config.yaml
n_layer: 9
d_model: 128
n_experts: 24
experts_per_token: 1
d_expert: 64
d_shared_expert: 64
activation: "swiglu"
moe_layers: [1, 2, 3, 4, 5, 6, 7, 8]
router_score: "sigmoid"
normalize_top_k: false
routed_scale: 2.0
balance_loss: 0.00496
balance_bias: false
init_std_router: 0.0123
lr_router: 0.000822
n_head: 2
n_kv_head: 2
head_dim: 64
vocab_size: 2048
norm: "rmsnorm"
norm_place: "pre"
norm_eps: 1e-06
positions: "learned"
qk_norm: false
attn_scale: 0.125
tie_embeddings: false
parallel_block: false
init: "normal"
init_std_qkv: 0.054
init_std_o: 0.0
init_std_up: 0.054
init_std_down: 0.0
optimizer: "adamw"
lr: 0.0019
beta1: 0.95
beta2: 0.95
weight_decay: 0.087
lr_head: 0.00853
warmup_steps: 247
schedule: "wsd"
decay_fraction: 0.866
decay_shape: "linear"
final_lr_fraction: 0.0
batch_tokens: [32768, 65536, 98304]
seq_len: 512
doc_mask: true
train_tokens: 542400000
steps: 8699
dataset: "wikipedia_en"
Below are experts of layer 6 (counted from 0) of a mixture-of-experts language model. Rows are named gate (a neuron's input weights, with its number), up (a neuron's input weights, with its number) and show model dimensions 0-127. Each number is 128 + 32 x the weight over its row's rms, rounded and kept within 0 to 255.
Before each expert's rows: a language model's description of what the expert responds to. This comes from a sample of Wikipedia text that the model never trained on.

# expert 20
It responds to: Determiners and articles
gate4 [135 217 113 128 136  81  75 177 120 123 168 108 119  82 116 128 129 240 117 136 133  97 177 179 104 105 162 153 132 181 173  85 133 170  90  74 133 135 159 148 154 184 149 191  72  68 131 125 155 155 144 134  90 130 122 153 102 145 144 110 125 108 122 108  84 139 158 170 151 121  98 173 108 121 104 150 174  80 172 133 129 158  89 130 100  95 136 149 143 150  93 112 106 134 144 108 101  98  78 137 176 132 123  92 155  85  98 163 133  90  84 125 142 137 116 158  91 118 145 175 171  67 127 153 130 150  99 101]
up4 [113 100 171 143 145  65 130 183 122 130 142 158 145 170 160 157 203  97  97 118 183 112 111 131 123 120 205 145 137 169 163  86 115 121 141 157  79 117  79 140  81 129 156 151 138  66 131 161 136 194 170 150 162 121 150 182 104 109 108 152 126 127 137  86 110 151 118 134 100 135 109 123  64  64 141  63 126 163 167 129 144 121 135  80 174 115 171 108 122 118 103 114 125 146 159 122 169 123 124 135 108 113 136 112 137 130  99 142  99 137 152 154 142  21 189 127  76 154  95 153 192 128 102 127 108 144 100 188]
gate5 [181 130 106 156 126 203 111 133 141 129 147  84 128 144 104  94 142 144 132 125  77 100 103 119 117 131  55  84 131 108 116 191 128  99  18 108 136 142 114 158 106 116 129 112 133 135 141 110 167 175  69 123 153  86 111 163 116 147 117 135 155 133 116 108 131 150  71  95 174 147 114 156  74 185  93 166 190 108 130 124  99 136 142 138  83 122  73 181 205 124 117 107  97 146 126 155 103  96 131 126  85 124 140 115 113 129  61 154  89 101 155  98 132 119 139 138 130  79  91 117 113 130 171 131  63 179  63  92]
up5 [103  60 104 151 119 101  92 130 108 120 186  68 100 108  64 135 114 128  64 106 126 110 133 160  89 167  77 124 137 183 163 126 104 153 168 124  95 130 112 142 110 107 143 124 123 179 164 121 129 187 150  83  97  91 154 137  91 111 144 114 186 150  92 113 130 153  83 112  85 130 113 133  89  49  96  80 106 184 148 110 128 169  98  93 127 138 138 161 137 183 157  81  98 128 124  88  75  91 139  92 172 145 119 121 135 133 126  88 145  93 169 166 145  96 156  95 157 122 182  87  50 150 124 115 185 139 102 120]

# expert 6
It responds to: Infobox field names
gate11 [118 102  74 122 127 164 134  73 172  77 134 166 193 183 120  75 143 126 170 161  82 149  76 102 130 186 141 110 116 204 104 118 108 107 181 130 191 118 131 149 182 109  94 145 114 143 121 143  85 102 130 173 113 111  91  90 127 119 107 154 124  69 157 166  85  95 113 134 189 127 134 133 115 120 149 111 110  75 144 172 165 160 144 116 108 100 166 194 135  93 105 136 129  97 152 128 110 137 105 137 117 114 147 145  87  95 135 148 113 122 102  77 121 132 110 142 155 107 127 121 128  61 155 155 191  65 157  43]
up11 [ 90 114 139 144 144 112  79 170 107 137 164 145 139 117 172  85 119 104 174 111 143 135 127 102  73 160  76 146 121 151 175 152 129 109 141  41  73 190 139  87 174 133 126 177  99 138 101 129 136 147 144 114 114 143 154 131 158 118 134 151 150 138 164 141 136 183  98  90 183 161 178 164 143 139 155 112 118 191 110  68 129 178 128 115 157 129 170 139 153 168 110 130  85 177 117 165 120 209 131 178 115 180 203 125  89 102  91 143 107 167  82 103 138 149 158 113 176 122 107 116 106 175 101 170 126  99 115  81]
gate12 [106 112 122 128 100 124 117 129 137 173  41 112  96 115 120  74 125 151 131 158 129 151  83 118 118 141 126 136  84 166 103 131  90  89 140 116 199 104 112  41 123 157  80 162 103  60  75 111 124 125 103 145 187 125 154 147 119 105  94  85 118 111 139  40 137 112 132 153  93 115 136 170 108 136 101 119 165  71 125  89  95 130 134 128 136 166 137 134  61  44 154 129  79 120  93 186 139 165 101 180 142 157 179 136  91 113 130 141 145 127 113  73 133 152 160  89 174 134 129 128 182  83  96 137 109 142 144 152]
up12 [ 90  76 170 110 144 174 124 152 164 142  71 121 145 177 173 108 182 149 150 139 194 124 136 138  59 109 125  89 162 156 111 191 114 127  91 112 124 155  93 152  76 127 154 140 135  60 171 131 111 153 119 157 104 135 164 145 123  67 147 122 129 145  90  56 112 118 154 116 111 125 136 113 161  64 115 148 162  79  85 153  73 117  78  88  96  75 104  92  80 187  75 150 101 112 140 127 165 123 113 155 121 131 101 193 127  65 140 100 152 142  80 110 162 132 161 132 111 134 176 139 131 152 142 144 166 132 147  99]

# expert 19
It responds to: Verb endings
gate7 [144 128 125 132 131 144 154  99 138 140 124 101 119 123 122 146 121  84 152 133 174 119  99 164 111  72 126 166 106 114 126 137 138 102 138 132  89 165 151 110 170 150 175  86 140 249 158  95 133  88 125 126 107  94 133  58  29 171 108 102 145 173 140 113 155  76 115 133 100 132 153 127 109 193  87 186 188 149 117 139 117 110  87 123 189 122 107 101 177 118 132 166 113 110  64 156 168 177 156 110  84 163  71 127 112 124 105 114 117  83 127 157 153 171 139 143  85 103 142 156 124 109  94  79 174 106 125 119]
up7 [149  74  85 130 126 134 130 132  89 117 119 142 133  59 174 110 121 166 113 110  98 126 184  89 133  84 114 150  97 158 119 127 119 210 121 124 148 186 126 123 131  68 130  88 134 160 131  85  93 113  79 132 112 159 175 117 133  93 177 105 130 106  89 130 135 111  99 134 159 108  78 123 162 140  39  95  82 111 121 161 205 129 152 155  74 148 104 121 115 164 132 155 143  69 154 140 126  50 112 127 150  70 153 153 203 151 114 106 124 134  74 139  82 158  65 108 151 118 115 163 138  78 140 127 135 119 155  95]
gate8 [ 99 125 103 130 152 126 127 148 112 120 129 115 179 143  91  97  63 129 150 157 131 135  70 148 126 122 124 144 121 156 130  79 170  99  83  93  93 230 142 140  77 195 129 164 127 110 148 139  97 211 124 109 101 174 236 150 151 138  99 116 135 151 155 150  99  94 132 131 129  83 139 141 150 128  95 162 142  64 116 156  98  90  97 175 112  91 104 175 154 150 128 136 113 110  68 112 102 127 129 147  74 115 141 160 145 149  94 110 140  55 114 117 125 174 131 169 143 134  89 110 178 146 138  76 150  84  98 132]
up8 [ 71 103 158 125 112 145 115 119 113  88 137 193 142 185 110  85  70 146 108 128 133 193 170  95 185  69 110 107 122 133 145 151 111 112 142 166 150 104 125 172 108 110 212  99  77 113 163 123 155 117 143 123 142 163 124 137 159 131 112 190 118 126 159 142 121 133 134 163 100 186 125  99 138 118 100 140  85 180 116 105 106 123 135 102 106 145 127 101 104 101 102 110 123  88 150 134  79 188 112 130 145 116  95 108 105 172 125 138  90  94 165 146 189  88 153 191  90 148 136 101 217 159 119 211  92 130  95 168]

# expert 8
It responds to: Name-internal word pieces
gate7 [163 133  58  52 167 102 140 128 159 101 102 102 118 122 178 164 148 126 131 179  95  90  96 160  93 171  88 108  51 109  83 111 121 153 107  90 143 116 127  94 144 109 172 105 194 157 128 130  93 119 167 137 106 107 179 128  80 153  95 124 161 119 141  88 138 126 116  79 126  68 188 181  96 108  46 155  94 138 158 173 106 180 134 185 131 171 135 160  75 119 138 157 114 159 147 101 151 147 154 169 110  93 166 123  98 134 125 115 156 114  75 130  82 129 136 144 151 142  93 153 155 140 129  92 113 163 109  91]
up7 [110 163  95  73 103 120 155 105 185 122 163 137  89  98  85 143  72  68 158 125 161 106 134 175 179 143 148 113 141 121 158  94 199 137 118 105 156 145 167 126 138 158 129 145  58 101 109  80 168  84 172 127 116 136 166 108  95  90 100 109  69  94 128 160 133 129 114 106 131 157 131 175 123 121 116 134 102  53 122 117 163 136 134 180  78 188 109 152 133  77 129  89 148 146 164 146  82 169 193 148  81 137 186 193 143 111 172 136 178 123 138  92 123  70 142 136 127 132 117 177 115 128 104  94 114 122 116  90]
gate8 [189 175  73 128 158  56 129 132 177 141 133 113  83  71 152 145 166 139 102 142 119 106  62 129 135  90 104 122  51 157 114  74 100 133  72 111 135 104 111 123 166 169 112  79  92  98  88 179 178 150 153 126 158 142 125  96 165 147 153 164 144 157 143 106 152 154  98 142 136 127  64 108 112 122 177  90 130 106 171 158 147 131 141  95 124 126 159  89 175  92  71 159 128 114  88 106 109 149 139  91 154 185  92 149 114 142 108 150  94  60  94 121 141 129 121 114 120 127 167 149  97 146 173 195  87 146  81 128]
up8 [117 101 181 145 184 152 104 199  75 121 188 123 135 123 119 141 112 129  94 169 137 142 141 146 118 180 127 178 143 145 125 149 123 100 141 107 107 181  67 115 113 193 169  84 136 103 191 133 124 164 126 108 111 109 147 199  89 116 129 170 151 138 112 190 144 130 131  46  99 130 167 117 167 163 136  89 138  81 144 154  93 147  96 150 112 134 105  93 124  65 155 155 120 171 144 140 129 122  87 114 130 115  94 119 120  81 130 102 221 144 149 141 154 194 182 137 154  98 130 131 188 175 103 126 133  88 119 131]

# expert 9
It responds to: Hyphens, pipes, slashes
gate12 [ 97 109 153 126 125 127  83 158 157 130 177  78 185 158  85  95 131 101 194 145 128  99 162 135 160 131 155 177 111 115 121 156 128  82 131 121 190  95 146  58 150 125 168 180 110 139  70 133 153 101 130 132 122 132 101  89 132 131 174 178 169 127 119 150 114 120 134 133 138 104 173 126 139 161 176 108  73 107 125  80 147 131 140 116 109 127  67  99  97 137 115 114  95 189 161 117  79 218 137 132 142  90 130 144  36 124 132 150 189 104 109 160 153 136  89 113 199  90 138 112 125 157  73  80 109 125 142 112]
up12 [ 98 161 104 139 130 101 136  98 159 121 132  67 113 124 139 161 109  57 109 134 128 187 102 154  87 172 127 114 137 114  50 114  82 152 114  93  78 110 141  83 179 179 105 102  84 148 128  90  73  79 158 106 133 109 168 116 155 147 121 146 151 132 110 135 134  91 169 137  89 124 137 133 173  90 140  84  89 175 121  98 154  73 114 118 195 184 150 133 155 129 137 151 135  99 116 101 163 118 132 136 130 138  75 116 144 127 234 145 111  80 156 121 123 109 120 121  69 104  92 130 135 102 109 183 171 157 137  48]
gate13 [127 102 105  87 123 131 213 103 117 125 153 152 166 113  96 124 151 155  81 104 137 146 126 119 123 138  87 104 139 146 126 123 139  75 103 153  53 130 115 133 115 151  90 129 146 173 151 107 145 112 178 121 140  96 110  72 138  85 164  99 128 149 160 145 172 118 117 143 192 112 100 161 120 187  88 141 141 141 189 191 121  86 105  72  54 109 145 158 153  82 168 158 158  94 154 129  95 125 162  97 111 145  56  94 100 134 115 109 105  85  91 165 178 109 158 169 122 153 145 174 185  76 118 171 158 115  71 109]
up13 [144 115 158 144 102 181 130 140 125 137 109 110 118  39 102 193 115 162  99 125 127 166 132 126 124 136  88 110 113 157 168 195 159 135 175 115  87 211 103 129 114 158  89 116 143 139 138 111  99 107 125  85 122  60 157 105 117 145 153  79 128 141 144 200 140 126 126 130 165 158 138 144 133 121  51 144 140  87 147 170 148 179 122 131  67 111 138 118 147  93 147 118 141 135 110 173  86  52 111 113 127 133  96 111 145 112 180 120 110 127  69  65 162 137 165 107 146 120  81  99 176  64  67 183 129 115 142 130]

# expert 10
It responds to: Infobox value endings
gate3 [ 81  89 131 154 105 159 182  84  90 157  60  99 180 178 133 156 175 161 151 121 139 131  98 107 125 121 122 149 166 177 144 159 149 126 135 142 114 161 117  72  86 183 157 135 101 107 150 145 125 190 155 174  83 133 132 127 110 134 139  89 154  69 159 161 134 143  93 116 136  80  89 125  99 138 120 136 137 162 117 140 118 121  67 104 119 190 133 143 191 118 114 101 136 181 109 135 128 118 150 139 181 125 106 148  59 201 136 201 135  83 137 183 110 133 123 191 158 116 159 130 187 165 101 114 158  85 101 124]
up3 [103 115 125 127 120 151 112 133 161 192 111 160 161 115  87  94 131 204 125  66 131 128 116 147 132 169 115 159 111 131  50 174  98 124 106  86 185 114 164 123 149  97  86 106 105 151 118 146 155 110 130 127  97 128 133 147 147 134 116 137 125  94 148 121  94  96 125 125 171 120  86 156 129 134 160 187 159 100 155  99 126 132 141 191  95 164 137 121 131  87 164  93 152 202 110 118 129  89 158  99  35 195 111 154 110  60 177 118 161  83 102 134 148 190 143 108 136 120 135  85 171 191 178  96  92 101 133  98]
gate4 [127 105  99 143 170 151 159 126 134 162 141  97 170 100  83 101 138 125 133 140  99 125 103 112 116  82 185 156 128 156 167 123 121  99  57 125 166 219 137 108 152 178 118 161  88  90 170 125 167  69 107 117 134 148 155 178 148 129  74 123 157 173 112 132 112 129 117 159 134  57 101 185  99  77 154 107  86 122 132 173 137 135 103 107 131 116 139 118 124 162 126 116 176 185 113 139  71 110  84 179 144 151 138 155  61 157 126 216 138 146 120 146 164 156 166 188  90 127 132 166 160  88 168 136  92 113 138 124]
up4 [168 134 128 101 142 101 121 148 129 146 159 126 171 137 106 196 107 129 126 120 142 126 166  96 151 139 103  64 147 164 234 122 137 116 166 148 139 128  89 104  65 183 110  75 132 115 145 126 145  65 126 110 110 109 132 132 118 103 108 163 126 117 147 131 122 108 113 157 128  21 107 135  99  75 166 143 117 123 113 168 135  93 113  75 134  93 161 129  35  77 133 146 105 107 100 124  58 138  86 131  97 133 153 152 126 118 168 136 111  76 106  99 140 112  61 114 113 154 191 115 161 151 167  74 111 126 145 178]

# expert 4
It responds to: Biography headers, foreign script
gate1 [105 170 182 112 122 140  67 111 113 102 172  81 124 131 157 110 128 191  89  90 143 135 132 104 134 126 108  83 138 115  72 175  83 140 118 154 117 113 198 124  78  97 180 148 120  88 142 126  33 153 101 151  94  68 190  79 153 172 130 131 128 168 107  66  98 172 109 112 125 171 123 139 160 110  81 171 163 138 158 130  85 111 108 107 169 167 113 126 151 134  98 132 161 151  65 183 131 124 126 114 113 112 113 158  73 132 143 159 174  86 130 129 152 168 112 136 145  95 112 143 102  91 124 129 159 197 151 104]
up1 [117 162 149 131 106 133  99 112 150 157 146  86 151 102 120  97 164 197 103  71 134 121 102 169  83 177  95 127 163 159  69 181 119  99  93 138 113  93  70  96 148  68 153  92 151 113 169 121 116 125 130 101 153 135 114 118 131 140 136 149 137 144  72 133 152  83  87 144 162  83 129 119 123 127 135  66 127 131 103 139  89 104 126  29  86 180 133 143 146 125 151 183 182  80 122 139 117 208  96 151 150  89 132  57 168 100 159 149 117  78  86 110 117 113 171 108 148 145 135 147 154 122 154 132 107 113  61 161]
gate2 [ 83 136 151  78 100 154 176  97 114 154 134 125 151 160 139 138 125 150 120 181 205 196 146 153 155 161 111 152 156 150 147 109 119  70 139 107 132 125 145  64 121 131 100  88 132 120 153 154 126 143  58 155 110 111  82 144 153  99 220  93  99 112 175 206 113 136 121 138 126 138 165 136 188 169 104  93 146 166 149  72 108 124 176 168 143 160 148  94 120 110 124 155 110  79 125 141 112 139  69 151 148 123 126  99 128 137 106 144 111  90 110 117 117 107 183 164 192  90  69  98 129  92 154 140 112  86 172 175]
up2 [ 56  92 150 102 165 122 133 186 147 136  95 119 192  98 113  93 114 130  65  98 151 192 138 124 157 122 148 110 184  56 166 102 125 109 137 159 129 119 108 119 179 116 113  97 163  93 121 109  73 138 101 107 110 130 108 125 147 119 198 145  97  61 124 123  95 166 126 118  59 147 122 126 179 154 105 107 137 129 126 133 152  79 132 164 105 114 143 141 157  74 104 137 235 104 131 117 109 186  63 127 110 122 154 139 120  83 196 148 166 151 115 174 145 135 142  83 115 164  82 135 123 102 124 161 108  99 129 135]

# expert 2
It responds to: Sentence-ending periods
gate12 [127 179  92 108 100 158  66 138 201  81 115 161 126 171 147 104 142 131 139 146  85  85 107  93 119 114 140 163 103  48 119 168 170 105 137  92 110  98 139  79 120 167 130 129 150  79  88 133 143 146 128 170 142 114 167  82  98 184 109  99 128 172 137 165 145 107 109 157 141  83  97 116 114 156 152  98 146 145 128 122  39 116 165 145 135 145 117 144  74  53  80 164  87 146  81 144 128 163 146 126 108 138 127 128  73  85 112 147 114  44 125 118  99 127 131 164 146  83 129 106  90 145 181 105 167  98  92 157]
up12 [ 83 135 129 106  85 105 174 113 128 191 138 123 128 131  76 147 151 103 159 115 186 136 110 121 175 147  79  83 137 126  95 102 124 168 154 158 156  41 137 120 115 119 143 163 154 162 111 124  82 124 167 105  72 165 129 148 150  89 169 195  90 143 134 107 106 133 151  89  94 133 148  68 140  96 129 189  95 201  96 147 179 104  81  81 108 112 115 134 140 134 163  93 163 156 118 115 144 173 133  82 159 124  80 151 143 166 179 140 156 135 107 149 144 107  96 111 117 119 105 133  99  92  93 202  58 169 149 119]
gate13 [113 110 171 111  86 155 124 140  75 143  89 117  79 171 139 177 177 111  95 137 112 169 144 109 143 164 111  80 135 181  68 107 131 119 134 149 138 111 123 143 128 105  99 133 153 117 123 103  36  86 132 125  98 159 132 110 103 102  97  53 140 109 122  30  60  86 113 167 109 100 153 148 175 138  96 120 155  78 165 175 118 106 156 118  93 124 109 109 134 153 159  81  67 167 146 166 175 119 108 127  74 103 120 129  89 101 142 119 127 140  88 149 108 122 137  89  78 135  56 156 100 115 125 153 110 192 141 132]
up13 [ 99 128 102 140 124 124  99 112 161 157 147 112 134 129 223 133 121 144 119  90  76 144 126 146 158 158  98 188  80 138 142 128 123 105 126 105  61 188  87 145 159 149  82 149  97 110 174 159 153 171  93 113 159 121 130 148 153 179 171  73 144 140 104 167 186 148 143 187 136 120 116 135 123 210 111  99 122 146 115 117 117 137  66  73 182  96 141 150 139 143  96 190 105 146 170 137  75 125  82 143 119  92 136 194  90 185 148 151  92  90 121 126 130  82 154 187 150 108 137 126 128 122 136 177 113 100 150 157]

# expert 16
It responds to: Latinate word stems
gate3 [108 182 129 108 121 108 106 189 175 176 109  94 155 110 121  73 113 109 145 125 168 170 144 110  83  89 138 169 111 155 145 103 144  64 112 166 108 156 119 111 124 166 194  59 184 155 173 128  98 121 125 143 124  98  64  90 125 129 144 116 116 167 142 178  83  93 119 110 166 150 147  74 128 134  82 127 121 152 100 121  91  73 165 139 173 142  56 108 122  73 181 177 103 170 123  74 121 137 164  70 138 125 117 126 151 108 159 115 182 128 135  95 136 125 110 157 122 104  49 122 120 111 113 135 128  72  96 128]
up3 [143  70 120  85 152 222 190  75 169 103  71 149  79 168 105  77 135 140 145 117 143 148 197 147 131 116 118  84 171 139 109 126 122 130 146 179 105 139 144 163 151 103 107 137 151  68 175 101 113  91 113 168 135 116  74  88 152 131 110 112 109  92 147 151  48 151 163 176 118 174  72 161 127 130 111 104 135 131 100  92 170 146 186 152 107 145  82 121  50 116 151 116 108 113 123 185  90 156 104 112 121 126 135 124 136 142 127  96 138 133  91 103 136 100  78  87 160 124 128 156  99 169  94 145 101 150  93 151]
gate4 [172 185  63 140 151 115 110 140 160 121  82 118 110 151  92 178 173  85 184 129  89  84 126  80 129 194 170  69 131 164  97 136  92 149 211 127 121  83 126  85 133 177 123 143  93 133 122 187 136 156 198 100 112 179  53 124 162  60 175 149 150 119 134 121 122 126 134 148 134 139 153 172  70  91 129 161 119 137 111  98 159 133 182  97 131 146  79 145 137 151 104 129 151 151 135 157 118 112 178 120 132 170 115 156 137 121 167 162  99 114 117  83 110  80 135 165 117 160 113 102 110 171 124 131 139 175 133 123]
up4 [ 99 115  84 108 117 134 103 162  86 101 117 157 129 110 143  95 108 139  68 173 155 129 154 192 110 148 122 190  60 104 105 148 189 140 152 144 109 119 112 112 183  83  71 171 133 131 118 134 151  82  87 107 109  96 145 128 112 130 161 164 128 142 144  64 140  72 184  86 101  76 156  97 179 184 116  93 124 118  91  89 138 149 144 175 125  92 123 118 128 102 127 124 109 191 144 114 106 126 174 151 164  87 122  87  60 128 103  65 211 106 150 111 117 150 185 129 110  70 107 142 127 117 132 155 137 127 148 101]

# expert 15
It responds to: Mid-name syllables
gate7 [ 92 100 143  98  78  77 125 167  95 106 120 144  93 162  93 107 143  80  98 117 200 133 101  92 140 108 105 180 178 111 115 151 141 153 136 163  75 115 136 106 116 141 163 118 185 133 202  91 133 114 100 109 130  97 174  88 141 138  54  97 109 198  83  77 137 167 134 155 105  66 168 112 142  99 133 142 133 133 171 150 103 114 145 148 122 171 165 136 144 142 152 135 110 124  98 126 125 130 116  86  62 135  85 165  87 135 126 129 168  46 122 145  78 122 190 154 186 126  99 135 136 144 124 120 151 135 166 193]
up7 [143 163 119 217 134 139 153 158  94 106 107 148 134 135 118 109  84 149 130 112  59 132 151 108 134 195 114 132 150 144 167  72 139 183 101  71 161 182 148 145 112 123 127 165  80  98  99 194 122 164 166 117  91 150 121 162 138 124 120  88 136  45 132 171 138 164  98 147 100  76  89 132 108 152 182 137 154 115 158  68 157 116 111 132 149 126 161 211 153 129 166 124 168 118 134 121 113  88 170 111 114 148 134 208 167 143  78 112  84 127 104 129 133  86 143 110 114 111 154  87 149 155 130  91 190 126 129 134]
gate8 [167 124  43  47  78 136 169 108 157 145  87  84 103 135 131 171 135 145 134 198 137 140 130 109 158 123 138  82  81 125  81 134 131 172 147 106 116 103 180 126 122 129 115 139 112 118 103 146 165 155 150 151  88 207 136 149  93 129 183 124 123 107 125 121  87 103 169 116  91 126 147  88  62 101 168 175  47 116 110  96 132 146 193 112 113 140  76 151  46  75 139 155 155 118 140 143 122 176 127 101 161 125 150  94 189 139 170 128 118 129 170 140 128 135 120 107 111 117 124 178 107 105 106 162 100 154 119 105]
up8 [200 184  79 138 153 142 155 155 177 167  78  99 117 119 109 161 144  98 109 134 158 124 115 165  67 143 131 100 107 119 145 106 129 128 130 119 101 131  92 113 151 125 119 160 149 129 125  68 113 150 158  93 122 173  65  90 151  45  77 121  98 129 114  84 101 161 118 123 103 133 130 107 109 195 143 118 164 150 107 150 181 128 160 152 153 178 137 150 140 141 216 148 140 119  95 111 126 123 109  98 139 143 216 152 152 131 131 161 170 176 169 155 108 143  91  31 173 137 139 118  92 150 137 173 150  98 162 140]